{
  "hidden_act": "swiglu",
  "moe_layers": [0, 1, 2, 3, 4, 5, 6, 7, 8, 9, 10, 11],
  "normalize_top_k": true,
  "init_std_router": 0.0213,
  "vocab_size": 7588,
  "init_std_o": 0.0086
}
Below are experts of layer 7 (counted from 0) of a mixture-of-experts language model. Rows are named router (the router's row for the expert), gate (a neuron's input weights, with its number), up (a neuron's input weights, with its number) and show model dimensions 0-127. Each number is 128 + 24 x the weight over its row's rms, rounded and kept within 0 to 255.
Before each expert's rows: "mostly gets" lists some tokens that are sent to it at least half of the time; "gets" lists some tokens that make up at least twice as much of what it gets as of all text. This comes from a sample of Wikipedia text that the model never trained on. Tokens count by the router's weight.

# expert 0
mostly gets: " the", " a", " and", " his", " he", " that"
gets: " the", ",", " and", " a", " to", " The"
router [166  98 129 140  99 126  82 137 105  92  94 100 148 151 154 117  93 121 130 188 135  99 148 133 143 113  85 156  83 133 130 159 139 114 107 107 152 148  95 101 104 106 112 111 112 100  99 115 136 105 183 133 157 119 146  96 141 167  80 143  91 140 139 145 123 126  99 150 146 140 118 157 144 128 125 124  56 135 129 154 127 119 122 130 146 127 120 106 136  85 154 150 124 151  99 133 112 127 113 118 138 142 119 100 106  86 154 123 161 133 167 179  93 175 141 144 132 129 131 138 128 116 141 159 133 106 116 108]
gate0 [144 128  86 135  94 165 125  95 102 109 140 114 111 152 175 110 122 158 102 211 144 107 147 130 154  70 138 161 107 143 146  78 164 127 179 115 129 100  94 125 167 124 111 105 157 162 148  77 146 134 125  97 162 123 129  97 133 128 131 126 111 128 130 120 116 168 126 134 144 158 132 109 137 156 151 144 108 142 125 144 168 160 126 146 145 123 110 146 102 115 104 147 130 158 116 151 109 122 130 104 154 130 156 125 141  87 126 100 110  95 146 104 136 155 156 147  90 138 121 104  88 155 137 133 128 149 109 126]
up0 [156 143 162 117 150 151 133 118 108 125 128 164 150 111 119 136 138  75 143  90  75 125 110  86 136 199 161 124 132 108 104 180 112 157 113 170 114 117 123 154 106 145 136  87 147 108 111 130 144 125 140 126  94 110 153 122 131 139 131 131 165 160 172 149 135 103 129 177 146 113 126 145 121 131 123 128 112 138 116 129  98  83 127 155 114 149 130 130 103 158 101 160 180 141  76 114 142 163 135 108 122 158 109 144 127 149 141 146  92 160 123 133 137 178 125 102 133 122 110 138 145 111 132  82 151  92 137 132]
gate1 [102 100 145 163 139 100 138 114 151 106  88 151 123 131  99 128 124 136 101 155 146 116 167 164 117 116 123 149 133 125 158 111  93 109 147 116 108 129 119 142 109 120 159  90 147 134 146 149 135 168 145 102 122 161 125 116 149 155 181 139 143 144  83 127 141 141 134 104 177 149  95 163 121  79  98  94 114 131 130 126 111 153 142 116 126 157 171  82 164 138 124 116 113 148 126 114 144 118 156  94 141 119  97 111 116 155 165 159 134 105 110 120  89 142 116 151 133 145 140 120 123 145 132 121  94 102  68 202]
up1 [116 143 134  85 127 140 106  79 108 106 152 170 103 171  98 159 152 120 106 143 116 136 172 136 121  44 180 148  55 152 128  95 139 141 127 115 138 128 114 164 147 153 144 112 133 117 119 152  96 124 142 122 117 107 118 157 143 102 131 183 130 125 138 108  96 124 136 148 133 152 123 125 115 171  88 138 145 170 103 139 130 138 133 129 124 153  94 132 156 123 119 131 111 124 118 117 133 124 139 118  81 109 150 139 158 107 111 156 117 104 181 133 129 160 112 147 126 169 101 112 146 111 152 148 148 154 118 126]
gate2 [161 120 118 152 150 156 165 175 156 146 150  86 125 103  84 115 102 158 121  84 176 175 116 124  96  93 136 171 137 120 126 139  84 145 100 154 155 164 126 143 132 109 129  88 139 142 159 120  90  99 139  86 133  82 134  80 154 137  98 129 132 134 114 139 115 149 141 101 161  93 133 111 143  93 149 146 122  90 161 126 114 147 140 131 109 128 114 150 119 109 128 137 135 141 118 135 101 181 122 150 128 100 166 118 115 146 132 112 152 120 137  85 161 129  99 141 123 126 103 135 130  83 114 144 151 104 154 120]
up2 [134 149 104 146 178 154 158 110 141  91 159 119 109 100 130 151 145 160 142 193  82  94 138  68 122 109 119 149 116 150 139  99  98 145  81 114 106 119 119  94  97 113 108 129 123 173 123 133 140 130 102  96 150 154 121  92 131 135 150 108 146 130 148 150 106 123 140 150 110 140 110  83 121 138 121 120 151 109 131 162 155 129 115 129 119 128 127 137 166 116  98 113 110 139 137 151 120 158 117 118 111 125  99 100 117 141  79 118  98  54 125 114 146 105 153 123 145 111 120 104 105 121 128 141 153  72 164 157]
gate3 [ 82 121 150 108  99 140 109 123 110 109 155 106 132 155 140 135 168 111 107 164 123 142 123  90 102 122  84 139 145 138  91 150 174 156 127 129 167 204 175 111 123 146 149 119 112 117 121 134 156 134 134 124 145  97 173  84 143 146  88 168 138 150 110 107  85 102 139 106 127 114 139 133 127 156 102  82 102 140  93 139 115 115 118 113 137 124 163 117 147 148 176 163 157 121 132 116 128 136 160 131 123 153 119 126  81  98 132 110 118 128 139 115 124 141 151 141 131 136 124 135 137 137 118 169 161 189 127  98]
up3 [123 100 145 155 159 110 111 104 113 130 132 173 111 155 152 155 107 132 149 144  90 108 186 114 133 112 138 111 158 119 112 183 149 149  83 147 131 140 144 105 162 132 141 146 143 115 129 106 139 110 149 127 119 126 160 166 127 123  74 114  89 101 166 128 130 171  93 167 137  81 114 101  61 114 139 149 156 155 122 154 158 129 162 121 113 151 132 149 127 138 136 123  84 137 155 105 128 140 141 115 137 107 100 123 141  83 175 169 143 123 106 139 109 142 135 108 122  92 125 112 119 111 115 130 130 151 168 109]

# expert 3
mostly gets: "%", "8", "7", " km", "′", "9"
gets: "0", "1", "2", "4", "3", "6"
router [ 94  97 117 135 115 107 161 140 128  78 121 111 115 111 128 119 140 129  88 135  95 135 148 134 217 154 136 134 145 158 121 118 119 106  82 123 120 108 100 139 133 124 117  71  65 126  93 134 128 101  98 129 165 128 154 172 147 139  91  89 104 143 121 110 117 133 118 141 134 119 153 111 163 200 126 139 124 153 126 114 125 151 141 133 141  92 127 114 137 136 101  83 143 114 127 154 139 124  93  85  89 115 140 122 140 107 133 100 122 134 105 147 127 153 114 180 123 145 145 124 129 142 143 119 108 113 133  83]
gate0 [136 108 117 150 137 128 151 112  99 137 165  94  89 116 140 132 118 120 140 128  95 113 141 118 112 102 112 208 134 120  79 143 103 144 121 100 115 127 114 145 113 113 172 122 104 155 125 127 139 147 131 164 125 117 120 134 140 135 104 132 125 177 163 133 161 122 113 154 189 109 111 113 137 147 128 144 117 141 137 104 122 118  92 102 114  98  86 124 151 137 114 131 126 166 123  95 128 120 132 148  87 146 118  88 100 137 157  70 143 145 148 114 129 150 164 139 153 104 139 122 118 170  76 197 159 135  93 128]
up0 [137 122 102 111 109 118 127 126 128 163 115 155 104 145 119 141 121 145 118 163 126 130 139 136 124 108 147 177 155 152 119 112 138 105 121 106  68 164 128 140 121 129 146  97 141 114 116 142 137 124 170 139 134 104 141  76 142 123 147 172 130 138 148 120 173 100 123 113 108  99 133 160 156  87 105  97 116 110  94 135 122 109 132 107  67  90 143 191 117  98 178 142 148 132 131 119 122 123  98  92 108 102 147 101 135 154 110 105 109 111 157 120 183 163 147  95 149 134 136 111  98  95  96 151 110 134  86 114]
gate1 [138  86 131 130 122 125 159 142 124 170 136 131 142 145 137 118 106 116 140 160 123 150 125 147 138 117 124 110 135 133 143 107 130 131 132 157 153 148 102 169 141 143 106  80  89 124 119 103 144 155 123 152 127 152 132 115 152 149  97 116 146 143 119 113 107 112 170 138 137  84 165 103 130 182  80 128 120 183 149 157  79 144 125  92 125  97 101 136 130 116 148 147 136 173 168 110 153 152 143 128 106 112 141 124 171 127 114 116  80 163 157 129 171 176 120 189 120 110 131 111  86 180 133 137 145 112 129 127]
up1 [118 126 150 110 118  84 145  98 132 108  91 132 157 105 124  85 124 153 122 137 144 114  98  83 112 133 161 155 138  92 125  92 105 146 112 139 103  96 113 137 123 161 133 143 111 136 123 116 106 100  85 158 119  86 119 143 161  90 114 123  90 140 133 149 126 132 117 122 148 167 124 146 155  87 144 150 119 130 171 161 139 104 131 163 109 144 167 104 151 153  77 131 122 114 116 132 147 143 139 122 123 126 133 170 123 121 133 136 151 131 152 152 156 156 170 119 104 203  81 144 118 145 117 103 150 129  73 161]
gate2 [109 145 160 137 144 160 135 107 114 104 110 118 145 121 147 116 157 122 124 161 119 125 161 103 147 148 135  97 117 130 113  91 139 155 125 128 143 134  86 192 109 171 137  94 100 125 156 132 109 176 147 118 148  91 150 136 108  98 133 109 170 171 130 136  87 115 136 162 171 127 142  88 102 167 128 134 107 113 109 164  93 136 112 106 148 141 109 115 104  93 119 152 143 123 124 108 113 115 131 125 141 159 151  99 110 135 118  86  73 171  89 151 155 141  79 116 158 153 158 145 110 114 132 129 161 153 123 117]
up2 [ 99 164 165 114 145 157 115 142 118 184 164 140 185 105 149 181 150 127 155 105 120 138 124 156 127 136 127 150  89 115  82 150 120 125 132 120 146 122 100 149 143 167 113 123  96 152 156 126 126 138 117 158 162 118 148  91 135 134 121 131  99 160 158 147 107  95 131 113 149 138 152 147 155 128 129 137 130 124 111 146 127 120 105  95 119 104  94  89 139 110  78 105 141 128  99 109 157 135  81 118  81 115 111 153  94  70  74 159 122 117 135 133 125 172 136 138  95 139 129 157 135 116 119  92 145 135 135 131]
gate3 [150 146  91 134 142 149 148  73 113 133 121 138 102 100 118  95 140 135  66 141 125 111 149 164 142 167 141 119 121 167 152 117 103  84 124 121 115 102  75 123  97 147 132  87 128 111 133  98 150 119 159  96 122 134 128 134  92 134  89 147 161 151 142 126 155 162  87 120 120 136 162  84 131 135 112 110 138 132 143 118 115 117 183 153 141 112 165  65  95 119 150 134 139 108  82 136 118 135 161 114 114 111 147 110 121 140 118 106 137  65  96 119 103 147 119 157 117 120 124 172 131 144 121 123 142 114 126 142]
up3 [116 149 138 132  94 106 108  90 156 133 104 118 113 166 134 174 120 111 150 168 152 140 140  64 116 110 127 128 109 145 137 122 127 111 155 111 157 129  99 176 110  74 151 117 146 114 110 140 148 147 108 134 117 121 134 132  89 116 105 100  91 117 120 146 141 109 138 196 113 134  89 111 125  96 155 201 114 144  84 110 118 114 107 118 110 150 143 141 138 110  95 141 140  72 169  83 116 133 158  99 140 133 151 104 153 119 102 131 122 133 143 103 108 121 130 127 110 110 149 118 155 136 131  92 147 116 168 127]

# expert 6
mostly gets: " University", " John", " York", " States", "ina", "ara"
gets: " |", "-", "|", ".", ";", ")"
router [ 91 128 137 155 139  80 111 132 143 102 112  98 133 149  95 163 133 171  96 110 147  74  97 136 124 176  80 119 101 180 147 128 146 144 120 112 145 115 141 126 140 137 104 115 117  97  89  89  95  78 120 116 149 106 131 110 127  98 150 139  97 105 140 135 138 135 155 140 138 153 107 127 155 153 149  90 108 119 150 124 124 144 134 163 176 116 114 135 122 106 103 109 171 139 126  82  95 125 121 130 116 108 124 129 134 147 136 107 137 199 155 144 126 130  96 139 103 133 120 127 131 123 152 191 147  93 120 133]
gate0 [157 100 121 105 152 135 127 104 155 131  88 143 111 110 159 116 123 103  79 133 115 130 135 148 169 116  70 126 135 118 183 122 124 139  98  83 122 127 149 159 184 106 108 111 110 136 157 153 100 100 145 116 118 129 176 133 140  99 101 166 135 110 151 152 142 136 106 153 153 180 135  78 153 146 140 121 132 160 124 122 127 142 115 171 155 122 131 137 100 157 133 121  99 149 103 129 170 124 135 107 132 153 172 154 178 123 147 129 108 165 160 138 137 132 119 161 119 158 143 102 146 112 128 152 122 104 168 144]
up0 [180 166 108 166 108 162 143 130 114 126 123 135  49 113 114 104 123 130 122 132 122 151 127 174 126 134 119 142 122  95 137 120 144 177  94 141 167 179 134 123 115 143 121 144 176 115  95 110 159 133 160  95 162 112 107 115 128 151 127 153 150 149 144 146 107 158  82 132 132 120 154  85 113  98 118 132 140 134 152 128 198  98 130 145 122 139 128 121 134 134 129 150 134 127 167 102 125 109 171  64 165 105 115 116  94 122 103 131 126 127 151 126 136 163 131 107 140 129 144 119 153 149 127 139 138 150  98 104]
gate1 [124  96 112  79 130 138 127 115 103 132 143 106 128  94 165 111 113 124  79 112  96 133 114 117 100 107 114 131 122 145 145 160 130 161 121 135 129 109  77 126 107 125 113 152 103 150 147 127 134 117 153 124 151 125 105 155 113 118 161 141 112 112 129 121 165 186 115 136 114 141 124 126 159 147 151  91 105 154 119 147 122 142 129 119 156 141 175  99 129 132 151  78 182 100  96  90 134  97 127 174 116 130 126 104 137 166 115 120 141 188 126 125 173  98 152 122  94 123 115 126 108 131 185  82  91 146  99 149]
up1 [155  88 147 127 156 119 109 154 164 146 158 143 139 146 150 157 127 152 154 142 117 139 141 157  99 124 125 148 157 136  93 197 126  87 118 113 181 166 101 157 114 145 112 147 114 110 106 138  84 120 103 124 164 133 122 104 172 135 136 213 111  91 146 130 134 116  77 178 110  96 111 134 140 117 111 129 134 152 128  98 141 119 134 151 143 154 154 129 146 141 128 132 138 103 130 133 149 129 107 142 140 112 115 159 112  96 164 149 137 128 118 117 169 172 144 131 159  98 103 131 154 157 125 147 111 119 137 158]
gate2 [106 118 140 151 153  77 165 152 112  91 135 105 109 160 127 128 142 114 133 128 148 135 110 166 131 171 144 148 105 168 138  98 162 129 127 118 118 146 112 162 156 157 148 158 137 132 130 109 105 114 152  89 155  92 151 147 142 113 127 115  97 176 146 100  93  89 111 137 136  71 119 134 128 136 101 116 131 158 123 162 117 147 124 116 109  99 120 126 154 178 138 106 138 124 123 132  60 161 180 137 136 130  90 128 116  99 117  91 105 139 108 102 154  64 111 124 113 145 116 104 118 152 159 121 140 111 133 151]
up2 [156 140 145 157  96 142 147 175  75 123 146 123 145 102  99 125 132 136 118 119 190  84 159 119 131 112 139 108 195  98 143 123 109  99 120  95 111 163  99 154 138 124 115 149 154 127 150 141 100 139 139 113 141  80 155 172 152 134 143 120 161 137 163 136 163 115 133  86 140 135  85 137 116 145 112 139 141 130 147 136 154 172 148 160 138 140 134 120 127 111  86 135 144 145 129 132 133 100 143 121 137 111  97 108 159 121 151 143  99 137 156  92 126 146 126 138 115 122 158  70 153 162 157 152 165 102 120 103]
gate3 [ 80 145 122 115 145 142  80 144 105 112 112 125 141  90 155 131 126 149 144 151 140 113 129 131 154 179  76 108 173 132 121 127  93 164  71 134 109 133 139  77 139 151 149 110 120 122 122 117 118 133 158 133 107 115 106 111 132 113 132  97 169 115 121 183 154 111 135 135  91  83 135 128 170 149 114 125 132 174 109 154 133 111  99 124 109 154 142 121 119 143 165 128 104 147 154  76  68 136 165 107 146 140 112 112 156 108 155 142 148 150 141 110  96 105 162 147 112 121 134 129 130 134 142 107 122 107 175 123]
up3 [ 96 159 133 155 112 137 135 102 103 119 126 107 127 127 149 137 100 148 134  65 103 150 150 114 119 131 128 126 118 156 110 125  93 111 131  89 166 103 142 130 142 159  90 114 120 115 106  64 156 113 177 133 170 127  78  99 101 173 110 130 136 138  88  92 145 117  85 165 129 141 135 151 134 101 151 107 100 173 149 137 118  94 131 118 134 130 140 136 133 148 104 124 112 120 141  99 143 116 118 124 148 139 136 115 112 114 139 100 133  96  98 165 137 180 108 149 125 109 160 129 127 167 143  77 179  96 133 136]

# expert 2
mostly gets: "\n", ".\n\n", " |\n", " in", " at", " on"
gets: " of", " in", " |\n", "\n", ".\n\n", "."
router [132 113 149 144 174 102 117  90 119 116 117 103 130 141 137 141 151 133 136 166 159  92 136 128 184 127 147 156 158 143 130 102 100 136  97  92 135 155 112 123 126 123 100 109 102  98 153  93 115 129 137 140 132 138 150 122 113 131 132 111 155 150 132 140 164 149 147 130 153 104 109  96 114  97 174 102 121  71 138 126 144 170 107 132 119 145 134 120  86 112 105 147 154  74 127 158 130  99  89 108 111 123 100 125 133 100 120 114 146 168 123 115 121  89 134 164  97 143 125  65  97 112 136  72 124 122  83 152]
gate0 [ 84  65 111 155 125 108 105 112 156 126 110 138 111 148 126 123 118 144 120 177 127 127 158 120 100 108 108 119 187 126 103 149  94 144 154 100 138 121  94 129 102 108 121 127  58  99 124 107 160 136 114 143 112 110  77 111 138 150  84 133 155 179 120 150 122  53 141 136 148 150 102  89 158 120 107 106 137 101 129 132  70 134 138 154 130 139 119 147 116 122 122 148 130 129 118 140 159 142  90 156 153 138 129 114 130  97 154 138 132 134 113 129 114  99 158 127 129 165 110 135 136 105 162 105 115 144 143 108]
up0 [131 150 150 109 113 123 129 131  96 131 104 112 111 143 145  84 118 134 125 167 122 161 104 179 102 149 141 112 127 128 166 119 131 133 155 152 129  90 161 157 160 123 128 122 118 164 175 133 140 110 122 101 118 148 156 108  87 114 116 163 158 135  89 101 110 155 138 119 162 112 148 156 104 118 110  85 119 117 158 107 152 143 103  93 145 127 126 102 116  96 123 130 131 124 153 120  99 112 126  99 116 150 171  87  96 171 155 135 110 160 150 142 189 117  87 127 127  91 112 138 122 163  97 101  91 158 166 127]
gate1 [143 132 103 149 102 137 135 133 108  98 134 139  73 121 114 130 113 173 124 128 103 158 138 159 154 100 107 127 107 118 144 118 156  91 145 135 160 144 126 127 143 143 159 122 154 163 101  87 122 125 113 135 117 127 148 142  99 138 101 106 132 151 108 157 133 138 154 116 107 114 138  79 132  95 119 134 136 109 106 137 135 121 110 107 106 139  85 108 107 129 126 121 142  80 161  73 130 133 143  99  90 182  84 106 169 104 131 165 166  89 109 102 110 119 119 173 134 151 123 112 150 132 129 104 197 169 100 103]
up1 [104 157 112 151 130  90  88  88 101 138 138 114  94 105 139  90  81  75 111 133  79 157 137 130 129 165 109 118 122  99 146  99 147 150 110 124 113 103 163 152 132 128 149 112 136 130 162  81 111 118 126 126  74 145 114 117 125 156 121 147 135 128 126 135  96  95 145 112 123  91 142 181 158 123  84 131 104 140 131 137 112 104 142 120 151 113  94 133 125  84 124 142 118  91 132 122 121 143 133 165 138 109  68 117 102 126 163 125  97 108 157 126 137 102 121 126 102 159 136 150 126 133 107  58 121 125 160 122]
gate2 [164  93  95 150 133 151  96 138  74 100 103 146 169 141  96 101 129 146 124 153 123 139 142 146 153 157 145 158 128 118 131 142 148 141  67  99 138 151 148 163 131 133 162 115  82  76 170 102  97 139 128 142 116 122 107 161 157  91 140  99 132  97 133 114 117 101 142 152 119 105 110 136 113 126 157 137 152 124 169 162 139 160  82 123 126 125 129 133 108 105 110 161 163 112  92  98 120 117 177 159 118 123 146 122 106 132 119 130 150 109 138 131 108 121 185 147 147 130 107  92 173  92 120 128 121 124 128 124]
up2 [113 105 182 118 101 123 136  57 159 137  93 110 118  85 143 132 115 124 132 137 112  72  84 126 108 106 153 104 115 159 168 144 134 103 175 180 128 135 132 141 171  94 133  89 151 119  94 116  91 118 131 155 144 148 152 107 129 134 154 140 160 121  91 156 144 119 146 117 155  94 140 141 152  55 135 143 129 129 112 127 113 122 128 129 121 113 129 140 152 144 129 134 103 116 122 117 132 149 113 149 121 164 156 124 109  98 127 142  85  99  99 138 173 114 106 111 132 113 123 154 123 166 160 141 129 146 163 130]
gate3 [103 103 129 116  99 144 111 141  99 163 150 123 153 131 152 131 125 154 139 128 151 125  81 163 122  93 149 113 133 153 120 166 149 126 157 107 134 105 124 150 125 111 135 101  89 108 139 123 166 115 120 130 109 133 137 111  91  78 126 154 132 127 121  96 151 101 125  84 126 123 125 127 143 104 202 111 188  92 181 121 135 155 123 114 143 134 119 126 103 132 137 125 139  98  77 115 114  89 132 132 129 123 119  67 142 121 132 166 151 166 154 139 135 128  89 173 145 137 147 108  94 124 131 121  89 184 115 112]
up3 [133 201 138 128 125 108 140 105 147 100 147 129 113  98  95 120 163 140 102 101 154 145 159  90 155 169 138 101 129  80 138  85 129 187  95 159 107 142 121 137 125 119 104 110 118  95 118 107 137  80 104 107 133  90 164 153 154 119 129 110 152  92 131 143  93 111 153 108 132 133 121 112 109  99  79 119 101  97 101 138 113 112 125 120 160 163 126 131 159 127 116 123 123 162 127 126 134 142 132  88 136 137  96 183 114 149 121 118 122 105 124 177 130  80 145 116 100 127 150 143 157 119 114 112 136  96 130 102]

# expert 1
mostly gets: " ", " two", " three", " re", "–", " October"
gets: " ", "1", "2", "0", "9", "3"
router [137 127 128 131 113  96 129 110 138 110 163 140 104 111 155 114 115 145 146 124 150 112 149 105 169 155 149 106 105 176 147 126 142 163  51 108 130 143 135 104 140 129 161 101 115 133 144 142  90 146 134 127 173 119 111  86 203 120 114 120 110 117 120 133 106 140 151 126 143 107 111 102 152 121 160 141 113 111 169 119 109 128 173 146 166 106 128 127 117 129 135  96 135 131 155 130 133 131 125 135 146  83  89  99 117  96 122 111 125  96 115 117 107 133  80 167 176 163 117  99  93 172 153 105 136 166 137 126]
gate0 [110 101 165 112 120 154 136 157 125  99  97  95 156  99 145 103 161 164 138 140 146 145 134 133 146 140 142 120 103 141 147  86 145  97 145 132 141 155 127 131  98 147 119 105 136 121 121 129 141 141 164 139 155 161 136 110 149 103 120 102 114 161  87 150 133 101  81 134 129 136  90 147 137 164 108 141 132 147 128  96 129  71 149 135 125 128 158 142 168 136 110 167 143 115 146  94  99 129 157 156 159 134 111  74 152 128 155 120 104 144 114 130  78 146 179 120 187  95 140 114 130 135 147  94 129 115  88  84]
up0 [142 126 154 148 105 135  98 166 133 131 112  99 170 138 140 111 131 150 108 128 163 128 123 165 149 158  64 141 117 106 103 124 124 112 125 124  69 155  95 192 122 136 157 155 133 139 119 161 111 121 131 119 129 132 155 111 123 139 143 130 123 123 141 132 171 130  83 121 113 160 101 157 132 152 115 179 109 128 149 108 121 133 182 171 141 173 143 134 114 144 135 142 116 119 123 112 141 119 171 132 166 106 146  99 159 135 133 122 134 170  77 113 151 113 148 146  81 147 102 108 161 142 150 102 161 130  98 150]
gate1 [155 115 165 123 121 103 140 122 118 155 126 141  99 135 115 156 149 139 114 148 153 138 118 135 119 133 143  57 110  65 135 150 110 161  94 122 161  98 132 125 109 110 127 133 119  76 122 179  86 102 151 133 135 131  88  91 145 129 129 127 130 140 145 136 141 125 133  79 164 134 147 129 144 150 120 160 143 130 119 132 129 172 140 147 182 152 129  98 101 104 149 154 141 118 170 147 145 109  90 123 194 141 116 143  93 111 144 140 119 133 119 169  97 153 117 156 108 148 135 142 131 129 167  97  77 128 112 107]
up1 [168 157 106 132 168 139 140 116 123 117  90 169  99 119 133 140 142  95 101 161 111 124 125 155 150  95 190 179 134 138 151 125 130 152 116 128 146 112 108 132 148 159 146  69 162 134 187  97 119 116 108 159 135 187 120 136 124 164 125  82 166 131 146 125 141 136  91 131 105 150 171 169 150 138 101 123 134 135 140 117 113  86 127 162 118  95 134 129 106 158 110 115 138 105 113 103 118 125 126 138 123 121 102  98  87 154 131 107 108 124 116 142 113 114 145 114 148  81 147 164  95 122  94 134 119 124 118 129]
gate2 [121  61  94 103 119 171 122  98 163 125 130 127  97 143 145 107  87 120 133 118 110 135 137 111 154 112 117 121  83 128 118 143 113 128 131 154 144 113 125 132  88 115 113 108 110 124 177 122 102  85 179 132 146 142 108 137  88 168 105  77 128 129 126 116 139 121 124 134 146 126 114 171 108 159 119  99 133 108 126 126 154 112 136  95 129 133 130 131 131 137 114 105 101 152 135 127  94 140  96 108 136  75 136 153 161  91  77 138 121 107 144 144 109  69 122 101  96 149  75 163 141 144 152 100 128 130 173 129]
up2 [155 114 154 159 131 124 165  79 103 122 113 112 108 141 133  80 132 160 117 145 158 120 125 108 132 142 136 120 159 128 160 103 102 136  84 126 165  93 137 140 126 110 104 155 169 119  87 140 148 136 126  92  95 134 110 122 103 169 137  96 154  93 121 171 164 116 164 134 128 127 142 116  94 113 156 154 140 133 105 124 123 115  82 144 105 107 159 110 132 107 119 133 123 107 131 122 145 133 146 121  96 149  67 105 116 159 178 116 171 165 117 117  80  97 121 121 103  71 127 107 147 154 100 136 116 115 107 119]
gate3 [127 160 132 132  87 118 117 146 150 161 122 114 164 145 125 107 129 140 119 115  51 134 101 114 105 166 118 168 108 114 103 129 118 144  94 107 125 181 159 109 105 137 103 123  59 108  99 128 148 156 126 128 109 124  82 158 133  96 171 125 122 161 146 154  93 141 124 136 135 152 120 109  96 164 132 129 167  95 158 154 104 138 123 101 170 121 137 132 103 126  90  95  61 102 127 119 121 110 130 149 134 157 115 111 129 113 115 145 134 109 105 144 129 110  89 129 127 161 109 108  91 123 118 118 120 149 156 129]
up3 [146 125 119 119 134 121 104  81 127 157 128 115 148 131 112 108 125 119 113 124  90  93 146 135 116 129  82 147  73  62 106 111 121 141 141 172 110  94 115 116 129 101 180  84 149 105 142 104 122 132 117 117 156 140 109 126 130 140  87 126 140 108 131 178 116 140  98 138 132 182 132 131 105 158 172 102 117 110 149 118 121 139 138 137 152  93 150 183 104  92 129 110  97 155  98 128 137 107 126 145 100 139  91 149 123  70 134 120  72 118 106 128 132 114  79 125 134 156 117 114 131 137 120 110 128 162 141 138]